config.toml
hidden_size = 128
d_shared_expert = 0
router_score = "softmax"
normalize_top_k = false
vocab_size = 2048
beta1 = 0.93
Below are experts of layer 2 (counted from 0) of a mixture-of-experts language model. Rows are named router (the router's row for the expert), gate (a neuron's input weights, with its number), up (a neuron's input weights, with its number), down (a neuron's output weights, with its number) and show model dimensions 0-127. Each number is 500 + 25 x the weight over its row's rms, rounded and kept within 0 to 999. Numbers have three digits each.
Before each expert's rows: a language model's description of what the expert responds to. This comes from a sample of Wikipedia text that the model never trained on.

# expert 9
It responds to: Word-start pieces. First pieces or short common words beginning a word in ordinary prose, such as remain(ing), name(s), Au-th-or, O-pen, and new, served, part.
router:516462532513520500532522489477524471467514464490526494475500528481517535472460509478546537507535516484523526469528464515477473506518491470467473475511504470537517521521470484538473479489517481473483543491503475475521520481504544490475526521523509486504514542535532489470506485519513484479494467529493528526532523533530552491495527494540534514485513464523477518552546540491512507496475
gate0:463498482509504515499537501529497514453479453473502474529479495500499497485514502499530486483508485492492537484448470521491489539504479489484476505480518484565498493575529537541465457530527506483512503507457474454498529510492521480498537517490504506448540524512488488521493513525445461489511477512502488484505486450467472491509506524498508507484544474513470485503486531484518521472442
up0:460505490496495502498531519467555483494482473505501500533467524532473502511462492496474475525528542512499499554523481508453512465530490504444508497462517481457463528524432486502480515509484475499505482492497516530484493499502512494489424497508507497517450495510493495478489492516534499525511504502471493512495527549506496522540500517536530523512497505536565508471479551482515464529522
down0:522469449481462534501540472534498477496532500486524544505538489540515454527508494538488464528493555522492488506500513527486503470505487505467512493513515556492517461496493517495515499525509502482506492546537548493527491485480495532463555495438493495508470504524479512496480456520506509505491498494535534463475510496496531508535497489473483542488532491502521519500541500481513510468560
gate1:536483486511493499509472440484523515474513502493532506524500482499507524512512502460469456515513529486480541489543499513522484533451493514480471479521529534527525477485557522494480465499515519504471505483488539463534520522490534467532524486527524474494517506461505504469467550521481486557505488529495535477503508479521473500524464478474530492518458446489468499538540492480485511486494
up1:498493498521513500538490498497458505536482484498461493501507540441503493458481530536530514514488465455541543494476498488550508492524482490495523514497481485489453476536516464516506490462514494497492542492490518505473490512496541475476492544497463496488484487505453506484485497464505479535588519486513523529470543523512479464508479528497526487516513505486493483453470466542514512479521
down1:443496486472535497516471526508501535550473478493531511512530480477523476487471528526494480540497458476494452554529516497465469511530514528515502490493538493487440494517524482454497528472472487580499485475495493460510476503506494498517517480500469471486533519493478495513523473525476511490461485506524491523478516507498497525472483501525498478477510503469542490526510466511526512440523
gate2:489488499479589508524475499468501491460524511477490512499475477475506491444494507477469508466475495494469523475512488511465498544532519492469506527502512546502504454512470504498458500516521502484495494487443490474527526516492553440474516500530463471521491538462539484495498473521469503477495474488493499471516487516475536514513495565481528509484464521494482485502492530534470507497478
up2:479514540536492496524533516479486510518506488489533512491497496457476440473443487519456542512460502473508495520500503543533500502543509494465489485498482508521491534518478514489520524508499529469467444543465494486495513486529536520503485519497491476431482488483490495495504488501516533507554483482521507521478515475517510505529511494525488490514451527482533501514454528531506499478424
down2:488550483504509479532511475518488508466513552503554501500506505497516495495514532489490465521524490485511499522504503449530491491473497491496497485505546495493497488515525534536470477509498519481489460515506464514509546484499520507515524528510477510487451491468517527471530523515511484501560480504506443517507521474486522484462484456493528541461508475477501491515478531586484518440534
gate3:508488509542479520499470482478528473517446506505509461500489521455444500454487523497497453487485474484512569489462507511500485496524476493483521494494508496452541535510479557513482482479527453519473521503502498548516531484493506506501515524475472486461500459536505507512471474496555450546454504525517478528497496470517470507515487524498486491483498484529473493532504494532491512473512
up3:530460511518520545492507511475492464477479504506500531467535512498497479491540477467473506500579501509484459506486496514479449542506483513530551528466478472488485513489497544483497477507547506532504470513484515453545514559524511520491503526482511480479490511491491530472490517476441494475542500503450490496518485501500456545499496495515515475484505474496463503489498471494453501480497
down3:508486516519465536490447494520515519489492503509540547520495523481498512487478460540494516512498459531501525531507517494518511508469515523491469507524508447486533522514552495500467489502481519508522550516464479453503493475560520502501497507470492509506497502464473452484507459483487465533473462514533538491520530503500544504462490531508504495500478422448484496501496509536501500526486
gate4:535516484510509509524495505510461494487486519507511482507487508515507480465487490504530532491470531515506452488489528511499457518497472516521472468494527450535513531541462519518497517469495471477483539495462522481532508478531502508482524505534502457464502502505495560491493529507549547493483490502486543454517504516569513484507488509456555488521493463519472478496526545527489526459489
up4:487513495500521502515484478538568510486466527518441535469509497503535445497495441472497480478527472479525513461498503504509565515519498516486503465519510492512492466547461520470492537486495470473528439515506488486498506485487523456501538472483464490482498484500459454530483504518457490506487489494533504511511527483528506489537463511497525498514506510527474472492511511477471490541477
down4:528502506496524499500503522442458475481566508490465459516430514509508486451492459497487479446521476526473532533485479498489512495484475517501519512514502459525493474478520535489488493518495503509487445481507485463518509509529500496468485496523533445466479532521494483496474487475481517500492473524515483513451509518451508472469476461537498477489530509534483540520476531499482511506518
gate5:481488518490493485508479489485494582478527516495551440517515530454493487487525505478472472465523510524532493450518487500491481508518497481469507498502534518481567489515505466487447492445504513539467504517506464464531532532468494532546477496489498477498522478517466494477528493486522450492476495539491475481495506489517501473496511470526497508512517484506503494546532456497493470500484
up5:523543457500524525506525504517514492513465468545472504511480481524539476490477497532517529499504470504440501563509538518522503516536498499503496519531476500516488515508495538546468498539522469471517507464490476487481495447516509450518510553487508502517482492515479448522489525496514531466514503443507485520466462501505513488527504522484483494489527463548513488459497536486498506477464
down5:447523501467519568505476537449490487488549490509513458541512497486476482461502509486502504508490498514509505474504506521480539521475479482557505493483497520514476510486470498467500494511518509486508514485504510456517513521492501498446521505509492520502506546499511514535479505466502479558556493455487525487496459542469461504519492514519473531490499533522497551484477544462517550492522
gate6:473485473508503517526510515523479446514513474516471517495494491504529484506550495517510444471469532487508511506505443523452462556475503501523472487512451506457496499500500478514480511508500485494481508483467511492486475520455508487497506481526472502513460529532509518530526518525485522524464456512511492461516509502486526521458536462512544458507487535551446514481504534503506480480463
up6:538512501497537486512487519531518495523509500480527519469494491458532518510498496489511535539526459511523541519484476523540492532497507463504542468522513480485538515506484490534499484482503528521507501488539500541492535496514494474494528494459508512525501439469519511506481519540550485539462515532496468534472544451518507509516480569523503512528536522474528474472504495517470495473533
down6:495491487491530467507490504511494457506550499520484484490490472476507507548476533468517489565499489504533500457468509519454519492535505493514483512474482519559461466540461485480486473489535481500484507471492468542501506516518522481530495493479503532489518511483465496487498479479429497528506522468503486457486533488448480476468483469484547540489491490498502514517518528474495471545522
gate7:545466501533520473534471546493507467488520486484537489499543526512490511455513457514520528494511501512461503509508500509506503523493484482479464493499508494495510516483490488517450518499484508431524502546518506484560496505481474479516493520474553507553465534501522490476502480496565487500483468539510492523534499512510504497467531449517513515495481485495503487476561507537552532487500
up7:460491479503517527511457494513513527518527434478473490471472436515549538499512514484460515481510495511481534496515460512499520525503534469480541528467460495491501544461556475478465512520501489536479490481495530482498472510526490549472513489529519504511503470464504508523514469487492484477484509504445498487506520543499503506500499496472433477464501507522485480485493476523524464497508
down7:529484476545485500487502501507496485490497461514508541499446464479514447501545523467537471497474482516561506502482504511472514503474544519515462486525471470502489513483479497461526525514474525505535528485539464522497532506543507493489498450466501496475507525510519537482540505511508486525479533451457510519499501474501459493536511481513498463501502546535476511512549518488490494541514